Weights of a small mixture-of-experts language model, trained from scratch on English Wikipedia: 60.7M parameters.
Below are experts of layer 3 (counted from 0) of a mixture-of-experts language model. Rows are named router (the router's row for the expert), down (a neuron's output weights, with its number) and show model dimensions 0-255. Each number is 500 + 25 x the weight over its row's rms, rounded and kept within 0 to 999. Numbers have three digits each.
After each expert's rows: a language model's description of what the expert responds to; "comes before" lists some tokens at least twice as common just after its tokens as in all text. This comes from a sample of Wikipedia text that the model never trained on. Tokens count by the router's weight.

# expert 17
router:535485482534496508497511468518495501494491531471478486483502498515485479553500503536539505497522500514507500496494509500521457495486507497486527465531507535501508546495523512544488534526435468487488467525480478523504501539494504514516520508492493478443517466475474499470492466464513505507472554492494480502474514490484449495520517493509535503494456522483450483468483491505530540437492495507482480517546486490482479458445501486474521491504493450531469507517504484552525474502498525504458511532489491474472503511494493461525541496543514485477494490509487499514450496480486482458495516507502588516480510535481459487494440527467483554494519507484491478451513476531494520522522518527475480528466504482519510476478470513499514527432510524509482559476535500499482506545486508
down2:486437511486492537493501488471477495469505489515514510497521481501517514534491492455518492490497438471487487491509519510480530455527553507554484518501509485511504469444517504500517512529494461526444478499514528487521457518486442505544443483493524495475519555527471488491458505527503505441541486531524545474494464508530522495482518504496524496462521499491515500504483502511485477470475500502478520524491516479458515528510495505494467477521537481504580550479484540486499498550450497486483528467500512521492483477490481513449506498502501509529494545477465494519479496535457516473509464525512486512517531486528496510515522435485546536469504496519493463481505487494471528525466492475535509503524529502534476467466505510504444484508496512504470520520483510486534516506509498
Line breaks ending sentences, headings and infobox labels, e.g. after Identifiers, See also ==, or a sentence before a table.
comes before: "-", "==", "===", "The", "In", "|"

# expert 18
router:506476462515495465515506494455494488488508469455513481495506484505489506508511473489509511468486461508500493473509505486525511553468515512531482484517488505499512498534531499553502506474483503469507497487468504546521549515505481510538510520498519504479545484471518498491492479480487496551497502544519505445454541536485527473526505526503556536500468506435445446491475517544527504466499524527534511514475537496459483499448541514486463494503474482520486515520463483547538501526516502550439517536510516489512492505445505475516504480495469508494464528501482498495481520524486456506475488509529548495443511504493477494501483529458546519477500506532470506466504477572499494489503470507498497505531482475464455469508508522492496540489494507532482517510505505517479494518454479
down1:472508527486483544514540490511491477500481514561455512519501506444515521496446520498504492491488525511495501551519491506508488546476473471493511526462506498505500527522499529534514571527504501550460494464484532487520555506480515485527481496507518524510478510455498456509484473460451494456520574509479494487450478440508468514541537516515464503506494467507519462505476465512481518506500492505525477506519530447524476474570497512500503544516518496462502502507491494492496539526487533516520517489549484482487516508473464517493508465481509496493456467497550464487486516513486514506506507481506523486510489526498508512506513480524511451496499509534476466488552521496543485504480544534538494524468485486483483542501446521499520481505515518512490470490493516509520469499467491
Pipe characters separating cells in wiki tables, plus semicolons, colons and bullets in infobox lists and results rows.
comes before: " ", " —", " \"", " Total", " +", " L"

# expert 1
router:518490466504512442550514534488535518507475505487527492494522485527509494536508495522533507445472421503525475497523523486503516527431523498511504522525473480508460547509519516508497463500485515517510521515464506535488516530526503510543483491505513516477554475480496485499523499494514509524500511510516522488445532532501536514515536494499544516492460488463479482508466527523511466471481528527534484531513530480482468520466507507499488500492485502511499511548519495516520466534552496562455528513493518467500491516506508503507496479510477511472478513494469482510500519529490463469498479539482567510476497542495484506498484507467490529513541480498512509464481483521514513516565476532554477521529459463456473448522507520506503542516481498524547511486493524513486512529482460
down1:501525516480477516486483513501487501512510481501528483510486545513516527485501500501545585497513520500438490509484460517482471521479500458433453516508507500506482479559539550525502535469520528499548488502489493575541485496508509480508496542508489514498514524503506470490517515496534450520489522451529511494495502533519540534509509489503476486537494480536521483442490461472498469445475523504501514497526500487505452520509440493520512519491487458494495492510454501539509502494490518495533493489509474513532489498538468494475501484500502433527519485523545501479475507463538486492523524492533495497493517470519482475565512513476499512436508542484506503521490458470512545510498518505483535492494512511479518489504481472497480550506511489550492497504527485515478535502487483
Colons, pipes, commas and dashes separating fields in infoboxes, tables, stat lists and citations, as in Batted: Right, Position: Forward.
comes before: " ", " \"", " The", "00", " A", " UTC"

# expert 27
router:508478473513498468508530508529500491536498513464490481531467547531515488497517474516525500478508477535525481465544509497492483551486478505516519501534474475510462525522523509517540517513480472518552458530471551502505528472457543499520453508489456448463549476497521510516506484473509470513474511545477478524483487471506499479521518536481508492484486484487473470505465507514514552478519493494523533519520480511515471492492518503518480517489479477507481502516485478501579519568505532510484505575483438465486564485508506491518494479506491496456488507489493499515481538491440498460490511588486507489479516512434475471497481528473480489505540503505474516499482500501486487487510508523475514510490484493524505510487510503499492507500496526508477533447501512510493515512454489
down2:507487517552524451493519487504455484494491522511506494508494512535468493476510519496459528500505484511480510533488509479477504477517542490512504539503476464461504462525507478492444453518459456505488466484542469524515494550515435493517559481476476485487485506515503479478484517514465516513495497545492473520452535486506532464507500514517519525526464482459511495498512493493518526473465479524485518475471506487494483492526532508515483444535521535490532511491529492513497505505533497512507500477470533412517509497511523503527490470518515483479455468498481499525541496533541501519519502513506496506522509501526492542486490513490503504541522482526499455505488527488509456503487488503456481539491492420463480457499505512468512539498483549539469528507534474501503513498452448
Nouns for roles, kinship and membership after was/his/the, usually followed by of, such as President, son, wife, members, part, chairman.
comes before: " of", " in", " to", " by", ",", " for"

# expert 32
router:531484488507521445536523554499528490484489521434516474509524523510531492519496476491572476469496467482493472500519492499482490506451498538504488543503492541508479534474491448507497472509479472499486491504476492506515497525514496499523509522478535503484539517482537500500495491476485465523476544519515498501483478499501499525531497500520525511487484490488455464467465476492517515437539518497516530527528531508455474503490520502501472520503453462490495528527475460557520476526492510562496519516499496474510512522515494507553452464504481471482470475529489472498517528477490495510477521575510541523470504498483518482492502529469550511472506480501481491499491472548472503514497479508495506515532499449499468454498491519498518568479480538499451503467483527513495493515453474
down1:535502470476505506538519517524501531520506512482541465562508507526511475440545480514481475516498478533529469498518535458529504455490487468499528516484462538557523520511504516511466506506544469497483511504485521526482482497467513519490472498456472502478482483519534476521520517563505513513478503482476501496480474476479538466511463484492488523477464464498497530505476497537471484497490532521513502465456467486514484475484488498471519521523460510504519502452463512459488523503513533540519520503500484530534482519524524503571490488500486487472492491474488481518488524500486558475466514527506477498486526479484523460497525500523471531543526534519559530463446488503489522478489510496494529511510513484515501472564479495494494545504506483506528462506485511508487532500472433
Sentence-final periods, heading == marks, and the dashes or pipes that start a new infobox, list or table line.
comes before: " The", " In", " He", " It", "==", " She"

# expert 29
router:508481496524544480509537491483484498558466520501484473529527473507512448508507467527491518456484502538549490507511548480491500508459487512489539517502498494533485517502507498575519481505483494514520477500477505520518504549450539524523457526446502449494526464491517470465523450505518486538470564511479528520491488478493524510504518476505541509501479501472440499502481520529482529465500502517534494528506474475488490482480518484484487515517504494493489506497470484513526540536521498521482517523481474490475523525476548464503513491507508476464486491497496482557511567504484471503446510521512512491499528491473479499471480507480495519513525486506515488462476510526465519486528498487509542510494482490514499475556475507512491517523458530516516527466516515479463559543474438
down1:488510503480507487431448498466480487530471512460505484465520474498499521530507535498505503524499519558516548499499506486501499449520503468498512524469480515532473499502479483507482520517525520528497495451486517483501530505509515492499521520492514504511480463519494473521475547505511503445460466506516543491537497530498474546520478461476514491478488475564514489512497465516452494527524476556522491527496499482539540541523508537475486505536519506515523503531523517507452527529536461468483482481474502495473489492495535525489479491525535501502488511459527468547488538469482556528468502488470504502508537522505543477488489556448474469481527501489479485465484452472480480453519488508492501486480546510442493517497519500505521492521478516525509537526533481475509518495482514
Final nouns of proper names of organisations, events and places: School, Cup, Council, Stadium, Championships, Heritage List, Conference.
comes before: ",", " of", " in", ".", ".\n\n", " and"

# expert 46
router:528478463504505478536498502500519495494492475474524426511519496503558481531537492514546505461503479519496469502503519486503504498470511509496501498509500523499498502519499481519488507539496492504542479534469502533552552487506500505499491495504484456479530469481530485498492497501491475550478543533487504459420523515489533505530485482524509487503471472468488462495471510523514530478525519501521543526496477476487479486516493490509460500533490444493481531501506468552507487561503485574480508508491499488485512523504524504528493468514485482478493491523503478507513504502487484480453539534517559521444527534483513512509468501472548524488514502525488512497501465545466482491499491489469522534484492456534502502496529501548502614505488501525527532485486497511493516521482501
down1:484508484482455469526453497507513498495519525535526465517478508497506530519489498474505493503516494480546544552474499481497456519509429487500521487476496512479504458513515495525491462501507515507515493459489458507432482475500508453494513468527466494461505498500508500456484475481513498436511538496476472508439488482502528477529458504492531451509494499529506458478541521499501505507472496497485458486542544489515441500432528481461461489502512503487454479519501516498477487482509522517489494500513508487509477515516550484507481550471528470462516490515524484438452518511500516484525478452503490447478543505506482475493509510507543542543552509530498477512507531496488497491516478471489488483465520490463480454485467484517513503504521544528504509519499504484499513502500493
Sentence-final periods with line breaks, table row ends, and == heading markers that close a line or section.
comes before: "|", "-", "==", "===", "The", "="

# expert 44
router:535461458505522469531530497496511522531467499470515463526503516526521463531534480520538490489494466509532457482521534484504474519466496522515504498539468527532492522520507502537518500522464495468503489504452503533530523521483531534533470504480506493461533463495511491476521487472482486542488535529470483486455520499466499496533497483539529532494461502463477480477468494515509514466520529525515528545502510496479457476489524511483473529528468467501452513497505458535542498537498509542469548533485483497492516516497516481530496469531474482460461518531511475519484539503462461482461502527524537508463527517458506497472466526452517530504529514521495518459479488535500502508518473509483507528504477470505489480517505540524515550481478497535504509478510517523467520540461491
down0:504514501488457462510463514466520519496483451515510526515474529494517530536519511497507472539468535477475477500519507491502488483512473575538513490479486526524484525500508528495444519517465523487521519475505520496510514490504498508528522495516492482452524492469474490483502559499449476487519476507516448503493509462524497475475508496525488505507505484492535485469491493500473485505516505484501516461477574525513496469493483533511493510506521504468496511492492485524458490474453526460507522537492509520466518507460529533476498478512506492478462498496492506515464519477542457497525494550512455528515441520470468498469501541449521527461531479475474505474503519483485469494514459509517503491508445544523468476542504485488530551517512528487467530485468518517536551486444489
Symbols after digits in coordinates and measurements, such as ″E, °W, ′N, km, cm and %, often in infoboxes.
comes before: " ", " /", " (", "^{", ")", ")\n"

# expert 15
router:538477452532513471526521506510530505483474520489484470509507525522517496555496519551516473506512478523512490462498525512492464511494538504489529503513472476501493540518486515503517480544487518487502460527487531507518487522515558527519438517448490513489524458464488504484476510497485475536452493514482514455464493525484519487500476506493521521473465473459482492476497478506520492481522523515511533512499540462456479482488479508517471542494466495527491515483486480530517537512509525532470532493496522485497515508512500512508490476518499506473478493500505499507509539507465474455482484510517550512493527545495488467470455488470537522525512522536471545456507440519446474489497510553488470531526452477487469466539491510499516497485494493533487516445548544500481545508474460
down1:471488460479477483526478456503561460439545448497491466509488554497462501502497503473525452533519488427487506501472515529476532516473543474484517475518483484509514472490502484530482484541502495520525475522502463544484470465521475507495484500479512510490519490517535502534461504491481534487499517467531515467504509529494531448512530493496487509505476521481487496507496492536472523486491507455504505504544503471474471475518498507529491492461503499535505502491487507457502498500511534504482458500500555521473533539511513501479511495503475492535559490500512492525510502537504497481491517444510490537446506475527546511535456483436507503495492529470489523443532503528539508514509456508485486507501497457492495531491457511472487519488512486484519486541525479459457494514486481
Prepositions right after a noun or verb phrase and before its object, e.g. arrival in, outbreak of, home to, presented with.
comes before: " the", " a", " his", " an", " their", " its"

# expert 28
router:519466479534529482517510489481526490503472524467512452500520500527541491540520468543536459518485468521516457470516515501533501497491532522513501535525474490492485507508485530507552489554453518475475470502469524502544498528491556515528457536492502502469497491507498501482498505502495465515478511523468507472474520534487504506508527466505559545524468507469482486502473459498507505463515538526514557514532527481499472452505524493507468521512469476520490530517506481503517531530534518543456539501506512510501501500510528492510493481514480469479483515514491480496496512475450479461468519510519548523464530528489507458487466495464507527493517510530497498450492484512490486489505478496523486528502483472501489482516515507537496524494470530532474559497555554491455539522441497
down0:460497473546508532494534463483490518550503545509534503519500518511522527473532522526488523485468527530498486485473480511503513502480510478469544507511533477451477490520476474480538501481476520480464526486509497479545543543501491495520522477483515444510508494508524532459505497515465481540524500494487519483484560481519441524513456533491552511485501498495465470525514458502468484482485486533500571522527534505486471468524552519489509492519494492481476502473487502489509516505509480495531485516512489529510483509461549477520495531484483512496469534523515490473499462475487506526522503535520526518492543489533503541513516511548515545442534512505526508435540521517495537486475505511476499489483514522493494469519506526483467440522500546500470507508477519533502531523493491
Prepositions and auxiliaries following a noun or clause, especially with, by, to, had, has, as in ashore with the loss.
comes before: " the", " a", " been", " his", " an", " be"

# expert 42
router:536462464508518470532531505500510514530469498466509468515507517530519461529533478513540482485487467510529459482526531485507475516455499522524492495530463528524492525523508496537516498521464499468508484505455505533534530516486532530537478513477502488468535459506513487474516480471471490534489533526468482488460518504467504499528490483533530531496467498456478474481460495517503517463523533532512525531505515491474460468496522513482472529536461469507456510499496459533540503535499503534466541529476479485484520512494527489538493467536484488458465516530497478522483533498461460476462508538517532517461522524458508500470465509456518524504535512529495516468484485536496509505512468517492501538498478467503483486520509533527521545486483496543499515479516517521462519546466490
down0:501541511475451507496520509426526505525451477552489482542453522504474491494480491497475492498499488495549518486474508509463487448473468544476480500495506488509492487503508505513469459465521539530480517477529507509496493501481484535457499471482520563494541483519490498459452501511505504528496506499516500509491501504523449494498473499532516515539519484487485480484484494490500499475489461539498508486453490549462529532478515514495514514500493468480499465505481515502474495473485480471500508474512505525488524500506485492429439490478482528467543446501554542464521474472538500458508504492469480520531481510511498511511512493480522512464495491478499454493522508529499520485512475509526552473486514537518475491509493572465492520521479529467512506522430503500528483529477496
Pipes and line breaks ending wiki table rows, especially election and sports tables, plus "del" in Spanish place names.
comes before: "|", " ", " ·", " —", " Yes", "ign"